python train.py --d_shared_expert=0 --activation="swiglu" --routed_scale=1.5 --lr_router=0.00243 --norm="rmsnorm" --norm_eps=1e-06 --optimizer="muon_variant" --lr=0.00468 --batch_tokens=262144 --seq_len=1024 --train_tokens=1289000000 --steps=4918
Below are experts of layer 5 (counted from 0) of a mixture-of-experts language model. Rows are named gate (a neuron's input weights, with its number), up (a neuron's input weights, with its number), down (a neuron's output weights, with its number) and show model dimensions 128-255. Each number is 50 + 10 x the weight over its row's rms, rounded and kept within 0 to 99.
Before each expert's rows: a language model's description of what the expert responds to. This comes from a sample of Wikipedia text that the model never trained on.

# expert 38
It responds to: Prepositions in place names. The words of, the, in and from inside names and place phrases, such as Gulf of Mexico, Board of Supervisors.
gate0:45 61 46 58 56 42 55 51 51 45 58 46 66 59 36 62 56 45 50 53 59 59 58 38 86 58 55 58 33 60 41 63 57 35 46 56 34 34 63 43 57 39 50 43 65 39 54 53 49 46 48 35 67 47 54 41 51 55 57 42 61 44 38 60 52 63 58 61 66 63 51 46 51 57 50 30 62 60 55 49 52 40 56 65 52 52 67 54 42 39 58 57 48 49 56 30 55 45 38 46 44 51 42 54 38 62 51 43 38 45 53 62 51 48 54 35 58 43 47 64 52 54 54 44 40 36 52 35
up0:60 45 47 55 55 50 62 39 44 51 35 57 56 44 59 51 50 39 62 57 63 33 35 68 26 44 28 60 64 52 53 48 42 55 42 68 48 45 51 39 43 52 45 36 28 48 50 55 41 48 65 48 40 53 45 47 62 40 46 40 40 60 52 39 52 54 51 46 61 44 42 58 55 47 57 47 42 54 55 70 59 42 29 54 44 51 44 53 59 73 54 50 61 32 54 52 46 52 59 64 59 57 56 52 68 61 61 39 35 52 42 40 54 61 44 50 67 48 50 52 46 49 44 49 32 63 51 63
down0:65 48 40 52 41 64 47 59 65 71 42 44 33 44 57 55 53 31 57 48 51 39 50 56 63 42 31 65 60 51 50 51 52 51 56 43 54 54 54 57 53 78 53 51 44 50 56 54 43 61 38 44 51 61 40 63 57 38 50 47 38 50 44 41 55 42 51 47 52 50 53 48 35 51 66 46 64 67 53 57 54 66 46 61 50 67 61 44 32 47 51 47 63 39 54 61 43 44 44 34 60 49 56 57 58 29 50 51 65 47 58 48 64 30 58 45 50 41 67 32 50 45 50 33 57 39 34 53

# expert 61
It responds to: Clause linking words. Auxiliaries, conjunctions and time connectives in biographical narrative, such as was, and, until, before, after, as well as.
gate0:50 65 51 72 65 57 52 45 47 47 50 67 60 48 50 65 55 54 65 70 66 36 38 32 53 63 51 40 48 68 53 55 59 56 46 54 56 43 47 58 25 32 52 50 54 58 60 45 49 47 51 49 39 55 35 38 48 31 47 39 41 52 61 44 73 48 44 68 50 43 59 62 46 49 46 36 54 56 50 59 29 37 61 37 53 41 46 49 64 73 53 49 39 42 47 47 52 49 51 31 60 45 57 60 44 51 64 59 58 65 36 51 46 62 55 45 31 35 69 69 50 51 61 36 45 49 52 62
up0:48 56 36 58 73 70 56 70 52 46 46 55 61 54 60 37 66 50 70 55 61 31 31 43 52 52 47 23 36 63 63 59 45 48 36 62 58 54 49 55 36 49 54 34 58 50 58 46 61 56 45 45 54 72 41 41 46 35 48 43 56 41 30 56 63 48 36 63 56 29 66 56 44 41 55 43 36 51 57 47 43 53 65 36 50 31 57 40 55 69 47 50 60 45 39 41 53 32 54 22 47 37 53 60 60 41 63 51 65 65 41 55 44 57 56 50 46 45 44 67 48 33 53 38 38 40 58 60
down0:60 46 43 46 54 35 58 44 60 30 56 56 32 35 49 50 58 62 47 44 56 40 42 48 59 65 50 38 55 48 46 58 49 50 35 44 44 55 35 60 50 49 61 42 46 54 45 34 60 50 36 38 55 32 52 49 44 60 34 55 46 58 34 44 39 51 28 49 50 47 30 45 36 49 47 34 44 47 37 50 55 58 66 30 35 73 57 54 46 44 56 66 58 43 53 62 62 66 49 40 55 55 49 41 65 61 45 60 61 47 59 47 49 35 44 48 40 38 56 51 47 44 51 34 47 44 56 50

# expert 45
It responds to: Infobox field labels. Field names and units in infobox and list lines, e.g. Coordinates, Population, Elevation, Website, Time zone, sq mi, °W.
gate0:51 50 46 43 52 39 66 38 70 45 57 60 38 52 49 48 61 41 43 36 58 51 57 54 55 63 50 50 53 38 42 44 52 57 59 61 58 27 49 51 49 47 64 41 58 60 47 73 35 59 60 56 39 34 51 43 50 46 60 48 60 72 43 52 57 38 58 47 75 35 53 67 70 48 55 59 42 24 53 46 53 58 56 50 38 64 48 48 61 45 58 57 38 67 43 66 63 36 42 48 46 56 49 33 48 52 37 54 45 59 56 49 54 53 63 63 42 48 41 66 44 64 51 58 43 68 52 37
up0:41 72 57 47 47 63 51 51 53 49 55 51 34 58 54 48 41 28 58 63 58 44 50 27 39 39 45 41 48 43 58 54 64 40 49 38 59 52 60 51 35 58 56 46 50 43 41 44 50 45 43 50 40 50 43 64 52 33 59 41 44 35 66 67 38 54 33 59 39 62 48 46 38 67 51 41 51 59 44 46 44 57 29 40 58 46 50 66 54 51 54 40 52 40 33 37 38 35 51 61 67 46 43 40 60 59 49 49 36 55 70 68 52 58 52 43 51 48 61 41 45 57 37 65 48 47 51 52
down0:42 46 34 42 52 69 54 56 53 51 39 59 37 21 53 50 34 63 45 53 57 47 63 34 43 39 56 39 34 57 44 35 54 55 61 61 26 38 50 49 38 59 57 38 66 66 52 68 41 61 56 62 44 49 41 45 52 56 30 70 48 50 56 56 61 54 55 67 41 51 53 52 26 61 46 42 41 60 60 62 53 41 16 40 65 51 50 47 42 36 46 66 44 35 59 35 62 58 49 54 65 71 38 57 40 53 70 48 59 55 37 61 75 46 42 51 52 53 38 55 41 47 51 66 69 45 55 48

# expert 5
It responds to: Articles and determiners. Articles and determiners opening a noun phrase in running prose, such as the, a, this, an, same, Another.
gate0:43 41 54 48 66 37 60 33 47 41 60 39 60 45 46 54 55 54 41 49 67 59 48 59 53 50 60 54 53 59 41 60 59 59 36 62 31 53 65 52 27 50 35 61 43 55 45 57 64 42 50 61 51 51 69 50 52 44 56 32 50 52 53 53 42 50 61 38 50 55 74 33 56 28 31 45 42 69 48 42 40 54 58 60 55 50 48 42 50 45 52 63 68 40 48 59 42 60 42 63 42 46 41 55 41 49 61 62 45 48 45 32 62 45 60 50 47 43 42 57 41 51 38 37 73 56 66 57
up0:48 66 61 60 51 50 59 38 44 48 47 46 45 54 46 46 41 62 43 24 23 45 49 52 42 51 36 53 56 57 56 48 43 35 24 39 55 47 34 41 53 33 60 34 60 48 50 50 55 52 41 78 53 33 50 53 49 63 46 58 65 51 64 63 39 37 59 70 64 57 55 61 60 77 58 31 59 54 45 41 53 54 68 57 58 48 52 48 64 57 53 43 54 49 45 41 41 49 51 68 42 66 64 32 40 58 46 40 44 55 55 50 53 63 59 50 31 30 72 56 62 52 52 65 55 40 56 57
down0:53 39 40 43 41 47 52 38 57 39 59 54 47 73 46 45 68 42 38 53 63 39 40 45 38 51 47 54 53 57 43 42 66 62 39 45 54 55 68 71 51 47 43 54 51 44 41 37 60 44 48 40 50 50 50 63 45 51 45 59 22 52 53 36 40 38 37 56 51 47 51 47 39 56 59 48 52 54 32 39 43 55 40 47 42 51 51 65 50 45 42 60 38 48 63 51 58 47 38 37 40 37 31 59 48 52 66 37 55 47 42 59 52 67 35 52 42 45 58 54 48 34 47 51 47 62 55 47

# expert 0
It responds to: Name-final pieces and surnames. Proper names, especially last words or final pieces of surnames and brands, such as Stross-en, Tyra Banks, Kettle-man, Microsoft.
gate0:42 59 63 66 50 34 45 60 51 61 36 40 35 65 51 54 61 34 47 56 53 71 65 38 58 44 48 47 40 53 49 54 44 61 58 62 64 55 44 64 44 55 49 38 38 54 74 51 38 39 47 58 68 49 64 62 39 57 41 53 49 38 46 54 65 48 43 48 54 57 48 27 48 49 47 47 45 52 60 52 49 44 37 44 42 63 43 58 59 46 50 57 44 49 46 37 58 62 48 55 57 52 47 46 49 71 56 43 58 64 42 59 44 52 57 56 45 35 41 46 51 43 45 38 58 36 51 45
up0:60 48 37 50 24 56 40 48 57 50 47 49 55 57 45 55 71 52 46 49 51 41 50 47 43 36 51 55 56 38 64 56 48 57 46 40 60 67 44 53 45 33 61 53 61 53 52 67 43 58 49 43 49 52 48 38 43 42 66 57 60 49 34 41 37 50 57 36 51 72 43 49 65 59 60 64 50 45 37 64 34 57 48 45 41 71 62 50 58 51 37 53 69 41 57 49 47 52 66 62 55 65 50 47 50 60 57 40 42 49 32 65 57 47 45 47 69 51 56 36 68 52 56 40 49 52 37 33
down0:44 36 45 71 50 54 51 56 57 53 57 53 49 53 63 58 55 58 48 37 39 55 50 42 35 54 63 33 42 39 58 49 49 45 58 68 45 44 35 52 53 44 56 59 48 32 53 53 43 42 59 43 47 63 40 54 58 47 33 47 57 61 42 59 41 74 59 36 49 54 42 49 34 42 54 58 46 46 56 48 54 60 58 47 47 28 44 62 48 44 50 41 56 47 60 40 47 65 54 56 41 59 36 64 52 53 48 44 44 49 46 45 37 58 57 44 38 61 45 42 52 50 39 53 54 53 68 46

# expert 49
It responds to: Openers before dates or names. Opening parentheses, brackets, quotes and spaces after a name or preposition, typically before a year, as in (1987– or in 1207.
gate0:62 51 67 56 49 55 56 45 58 70 39 49 56 58 50 64 40 58 29 57 56 44 46 32 54 61 33 48 52 36 56 68 68 53 60 45 57 37 43 37 52 41 56 55 63 58 35 45 40 55 46 47 58 53 42 49 46 46 72 30 51 65 51 60 49 48 52 69 45 56 46 45 53 58 39 57 49 45 41 36 55 50 52 49 52 40 62 51 43 72 31 59 52 43 73 63 66 69 37 50 46 38 47 57 48 54 57 57 64 43 64 66 40 39 53 46 57 38 74 34 55 56 71 60 59 33 54 38
up0:45 20 48 43 53 40 54 56 43 35 40 62 68 54 50 34 42 48 72 46 22 50 40 54 61 34 64 51 44 60 53 38 46 39 65 54 52 36 68 49 48 57 49 69 55 43 53 53 42 70 57 54 61 43 54 53 46 58 44 58 38 41 50 49 58 49 43 51 43 43 37 54 73 48 58 48 47 68 59 53 46 47 46 51 37 51 32 37 64 44 61 56 53 77 37 59 42 52 52 40 50 49 44 52 40 43 50 63 55 59 46 46 63 57 42 64 44 68 53 44 37 70 42 52 74 43 54 25
down0:43 52 49 40 30 45 53 58 47 48 41 59 35 62 61 58 84 69 54 32 65 48 46 44 52 42 55 41 54 56 70 66 55 81 46 56 60 44 51 33 50 55 38 53 59 43 59 47 44 42 49 46 41 54 61 49 58 42 57 63 38 53 45 51 62 45 65 48 56 48 60 44 54 37 56 29 65 57 44 65 56 38 52 56 51 58 46 57 59 49 39 56 61 45 53 49 52 47 29 63 74 30 61 43 58 59 45 50 65 47 55 63 54 55 44 39 41 41 50 50 44 52 58 57 33 40 53 34

# expert 27
It responds to: Titles in discographies. Articles, pipes, colons and dashes that begin titles or rows in album, song, film and review listings, e.g. The, |, —;.
gate0:56 46 38 60 38 52 41 57 47 45 50 53 35 43 58 52 54 49 53 44 73 57 62 70 54 46 53 41 37 49 60 28 39 68 44 57 48 38 43 32 35 47 45 54 43 49 49 37 48 52 60 75 66 56 61 48 68 49 49 26 46 60 58 42 34 62 47 61 36 48 57 34 43 60 36 50 30 54 48 46 55 42 56 49 43 48 67 61 48 64 49 42 68 53 59 30 47 39 45 49 59 38 48 50 57 44 47 47 35 42 76 34 46 31 39 47 50 55 47 33 67 54 36 71 56 42 42 52
up0:60 29 50 28 46 38 74 62 47 41 51 44 54 35 57 49 58 39 55 68 50 45 46 26 56 41 48 43 58 54 31 45 61 43 60 40 49 59 44 53 44 39 52 59 56 55 35 52 53 45 52 47 46 39 61 51 65 55 33 61 57 41 20 51 66 49 46 38 54 55 51 24 54 51 48 55 33 43 44 65 58 56 46 27 39 55 43 53 56 43 36 70 44 43 67 60 40 32 46 47 52 53 41 55 53 58 50 38 57 49 54 50 64 47 58 53 41 51 48 53 56 52 44 84 53 57 55 60
down0:52 46 58 38 32 36 57 35 47 51 53 51 41 07 52 34 36 32 37 73 40 45 63 40 36 42 62 43 52 46 65 61 64 58 50 39 46 30 49 74 49 53 56 53 47 37 25 50 52 60 38 50 53 37 50 43 46 45 51 46 31 44 28 28 63 46 56 72 60 35 48 59 57 31 50 50 62 57 61 48 50 49 47 49 46 57 39 48 44 44 44 55 40 52 45 40 59 72 54 54 60 41 50 54 47 48 40 44 35 51 52 48 49 59 60 41 65 44 45 60 50 59 69 61 58 49 47 46

# expert 13
It responds to: Determiners and quantifiers. Possessives, articles and quantifiers opening a noun phrase, often after of or with, such as his, most, several, an.
gate0:23 45 46 45 69 70 47 47 51 43 45 57 60 59 50 52 46 49 52 58 63 43 59 56 68 66 60 55 51 56 43 59 40 58 46 42 37 44 43 41 42 58 47 52 54 41 50 54 42 45 49 52 72 48 60 49 47 50 52 45 51 45 44 57 71 49 42 59 49 42 44 40 55 57 56 58 33 52 53 52 44 42 41 61 45 41 42 66 43 54 48 48 57 54 50 45 45 62 66 40 46 59 56 59 72 45 56 59 41 52 50 42 65 34 45 62 37 51 39 59 46 56 42 58 59 41 65 46
up0:57 51 75 50 45 41 54 52 62 51 59 58 56 48 47 56 46 60 38 40 47 47 50 46 49 42 36 45 42 43 77 51 61 49 54 65 46 60 55 42 54 47 51 49 48 46 41 66 52 54 55 51 51 40 30 61 33 58 54 49 62 52 44 52 46 52 42 42 45 57 49 55 48 46 57 50 65 61 34 49 36 57 37 55 50 66 42 38 49 42 51 61 58 54 57 58 53 44 43 56 70 52 62 37 34 52 42 47 48 53 46 45 40 46 65 52 70 44 49 58 55 34 64 56 45 45 44 55
down0:61 48 32 66 45 35 65 66 35 61 56 46 41 32 67 53 65 64 41 53 67 51 38 58 60 37 61 49 46 32 50 67 35 33 40 48 34 66 41 65 53 43 52 52 53 56 52 48 57 53 51 31 47 45 57 36 63 56 56 51 17 45 58 46 61 55 54 55 48 51 37 46 47 53 42 49 46 47 61 60 42 48 52 50 53 40 34 27 61 72 53 60 55 60 36 45 49 43 49 63 54 43 67 64 50 45 44 56 46 67 48 52 51 45 54 44 53 53 53 50 44 54 49 47 38 49 57 51

# expert 58
It responds to: Space before numbers. The lone space or dash just before a number, mostly in table cells after a pipe and before years or scores, such as 2020.
gate0:52 39 53 46 54 45 61 57 52 67 56 65 50 60 84 67 55 41 40 57 39 29 43 51 49 59 61 39 40 63 54 50 50 52 59 41 53 66 36 46 46 36 45 56 63 72 62 41 62 36 53 50 54 64 50 56 50 47 67 15 54 62 39 59 43 53 55 34 58 45 46 40 60 45 62 45 56 43 40 68 54 42 51 53 43 60 45 55 48 42 48 57 54 52 55 50 49 64 32 51 50 46 33 43 46 52 63 57 54 47 44 44 50 51 48 46 47 35 56 46 61 65 35 48 57 49 51 59
up0:44 46 36 48 57 55 50 64 77 56 41 59 43 47 62 51 60 35 47 33 76 43 49 44 47 45 55 63 47 32 40 45 54 52 71 53 44 62 42 59 53 55 80 43 58 46 46 58 57 46 59 52 44 59 62 46 60 55 32 41 47 59 58 57 39 56 53 51 54 51 56 59 55 42 58 65 76 70 45 67 36 56 43 46 53 36 42 48 49 88 44 42 50 49 57 32 56 64 50 43 45 54 49 47 52 43 41 52 42 44 49 44 54 58 56 47 47 62 37 51 55 35 38 43 50 52 55 43
down0:47 57 61 57 50 47 57 52 43 51 45 47 52 45 59 42 51 46 50 29 34 57 62 29 54 62 51 64 72 48 37 40 42 61 65 33 49 60 60 33 75 53 40 36 66 53 40 50 52 61 25 46 48 62 19 30 34 45 62 53 42 32 55 55 55 62 44 59 53 41 55 50 45 39 46 54 40 40 46 34 55 32 47 53 52 61 55 54 59 44 58 50 66 41 50 62 49 33 58 62 45 39 46 59 47 42 81 47 46 33 52 53 64 49 56 42 53 49 71 55 32 56 54 53 52 47 45 46

# expert 37
It responds to: Surname pieces. Word pieces of personal surnames after a first name, in athlete tables and lists, such as -ić, -kov, Smith, Jones.
gate0:58 60 40 51 43 40 62 69 55 46 40 60 57 60 50 32 49 45 40 52 42 62 50 56 52 40 51 55 50 56 63 55 62 53 66 47 49 60 49 63 39 60 44 31 29 68 38 57 64 57 35 50 41 48 60 42 59 63 46 54 71 63 51 77 72 50 51 57 40 44 36 56 61 53 45 52 42 45 38 52 62 56 47 49 56 67 59 55 43 24 46 64 46 43 37 50 61 47 39 51 57 38 27 49 53 43 46 56 64 51 53 45 46 70 29 49 51 57 54 36 48 51 46 43 53 47 52 54
up0:71 42 64 46 52 50 50 34 27 56 56 46 40 42 52 55 63 47 50 66 60 58 45 13 54 62 63 56 58 43 56 44 57 59 55 53 43 75 43 49 42 41 47 40 60 59 31 53 48 63 45 61 62 62 55 43 46 35 39 58 58 23 55 63 52 51 50 34 34 62 54 69 31 54 41 56 38 55 53 46 62 43 76 58 64 54 63 47 37 48 36 51 61 44 32 62 44 38 49 78 52 55 34 51 52 48 55 58 57 51 59 47 54 53 54 40 54 52 57 47 54 44 54 56 53 62 64 53
down0:47 69 52 49 66 57 67 49 35 35 52 70 41 51 57 57 49 47 21 51 51 39 54 34 55 52 59 20 53 60 48 35 64 50 52 55 61 49 55 51 69 59 63 55 42 30 50 53 53 41 43 35 40 50 45 61 59 55 70 47 50 65 53 62 69 32 57 29 48 55 46 60 69 53 58 59 59 49 39 43 61 47 48 42 41 53 68 46 46 55 57 43 23 38 22 39 52 53 51 32 51 46 42 40 61 53 52 26 51 41 53 45 62 45 54 43 50 35 44 53 30 37 43 46 59 57 56 42

# expert 39
It responds to: Latin name endings. Final word pieces of taxonomic and foreign names, such as -idae, -ensis, -ia, -us, plus suffixes like Jr and II.
gate0:49 53 37 45 41 51 73 54 65 49 54 51 60 66 69 60 41 48 53 59 47 60 45 41 43 38 42 38 55 51 39 60 49 62 48 39 58 41 47 46 51 58 40 63 50 43 44 59 62 71 64 41 48 57 51 52 72 64 47 60 63 49 42 47 58 53 53 33 51 46 25 56 49 58 49 39 53 58 54 39 38 62 50 52 41 43 50 55 60 54 49 22 64 63 43 34 41 53 58 51 50 54 39 63 54 42 68 62 50 57 62 34 73 46 53 54 56 47 47 27 45 48 56 51 53 57 69 50
up0:59 37 48 49 58 57 39 36 49 63 40 72 59 58 64 52 42 44 56 61 58 55 50 54 34 51 53 65 26 42 52 25 63 62 60 41 34 44 45 42 51 41 79 44 59 56 63 59 65 46 46 39 49 35 60 62 58 49 74 54 48 54 58 63 33 66 43 58 52 58 60 41 53 40 49 55 45 43 56 56 49 37 69 51 51 42 48 53 45 64 64 64 50 50 59 70 71 51 80 42 37 53 50 59 40 53 32 46 45 45 52 58 46 44 37 52 59 57 51 74 43 32 51 56 28 44 46 44
down0:47 42 44 50 46 64 64 49 62 35 68 54 61 56 63 42 39 39 59 58 55 56 50 75 42 43 54 52 60 68 56 65 51 63 59 54 44 49 63 56 61 61 56 46 37 44 43 38 59 46 54 56 36 51 45 57 56 50 51 60 59 47 45 67 46 48 47 71 44 29 57 52 54 34 55 57 51 58 56 67 43 44 48 61 48 55 44 44 49 63 49 44 52 55 46 45 43 46 72 50 43 51 65 50 42 52 54 36 61 41 46 62 57 38 53 58 62 45 67 56 37 56 38 58 50 64 56 55

# expert 24
It responds to: Leading digit of numbers. First digit of a multi-digit number, usually a year, such as 2 in 2003, 1 in 1975, 5 in 500.
gate0:46 61 40 43 47 48 47 59 46 66 60 37 52 55 55 67 35 48 66 38 63 37 50 48 59 45 57 47 42 37 63 58 45 56 43 54 38 48 55 45 61 36 44 47 44 37 63 47 39 30 59 50 52 39 65 46 41 48 52 56 39 49 52 45 57 38 68 50 33 45 36 52 44 52 33 39 42 48 62 46 49 41 58 49 59 55 41 58 40 34 52 62 47 39 50 57 59 37 66 56 29 64 50 64 37 42 51 53 62 54 64 48 36 39 50 46 43 44 52 63 51 52 46 39 56 50 45 68
up0:50 44 71 49 61 53 37 41 47 48 21 53 58 59 35 48 54 59 44 37 29 52 37 50 48 41 62 29 56 42 50 57 52 46 58 69 52 67 55 61 45 44 51 68 52 42 46 69 45 51 54 59 61 54 29 34 44 56 54 40 59 57 48 52 56 76 38 49 46 50 48 53 56 50 47 69 49 46 47 44 50 50 48 57 55 66 41 56 71 57 49 59 53 54 35 50 53 43 19 35 49 46 55 50 35 54 41 41 58 46 52 50 66 48 42 61 64 67 47 56 51 43 53 63 45 55 24 49
down0:62 65 45 45 59 43 54 51 59 54 58 49 48 28 51 71 56 51 38 55 57 67 55 45 44 69 61 50 49 48 41 64 42 40 51 64 47 53 46 34 47 63 44 56 53 62 48 49 19 44 38 70 57 52 57 22 47 50 39 59 40 64 39 44 56 64 45 67 49 58 74 28 70 41 42 41 42 35 43 62 39 62 63 56 68 34 53 52 39 62 41 47 61 62 43 57 50 30 52 45 48 52 56 69 43 56 34 57 60 60 42 46 55 55 48 55 58 59 61 34 45 55 55 36 30 56 50 61

# expert 9
It responds to: Year digits. Individual digits inside years and dates, especially the third and fourth digits after 19 or 20, plus century, ago, BC.
gate0:34 37 53 53 44 39 59 60 46 48 60 33 41 48 50 42 43 56 46 49 36 48 43 58 56 58 40 46 62 56 53 42 35 40 62 45 41 56 57 64 67 40 47 48 42 51 39 46 57 65 50 44 49 47 46 54 43 63 54 42 57 48 61 48 41 32 49 47 39 41 55 39 41 47 65 50 42 47 54 43 41 36 42 35 63 60 64 43 62 59 43 47 49 40 63 48 48 59 66 45 41 37 53 48 53 52 53 58 67 50 51 58 58 57 51 58 69 29 45 43 62 67 35 47 46 48 40 49
up0:60 70 51 46 66 71 39 41 52 45 41 49 63 44 56 51 52 53 56 56 65 52 70 51 53 37 51 46 61 46 50 68 54 55 44 52 41 35 41 38 37 59 38 54 54 55 78 53 42 37 55 46 53 47 58 51 39 44 68 60 50 59 28 45 61 51 49 43 57 59 44 54 57 45 43 42 44 50 39 55 56 57 56 53 67 52 53 65 38 56 41 46 53 59 29 46 44 57 30 43 58 58 41 50 50 44 43 48 30 44 49 42 39 53 57 36 43 70 60 44 48 41 59 59 35 52 56 41
down0:35 56 33 51 38 58 60 59 44 45 55 47 31 87 45 46 40 54 68 50 72 48 63 48 42 41 47 46 44 38 40 60 47 43 62 53 66 58 35 55 61 50 33 44 26 48 47 24 60 44 53 37 42 71 51 40 41 33 59 46 49 42 43 46 54 64 44 55 56 47 57 60 54 51 60 57 62 61 47 52 64 40 40 37 56 51 38 44 31 46 59 57 56 48 52 51 60 59 47 46 38 39 54 59 57 27 51 46 57 50 54 40 47 53 46 60 51 56 47 50 46 48 44 48 48 57 47 63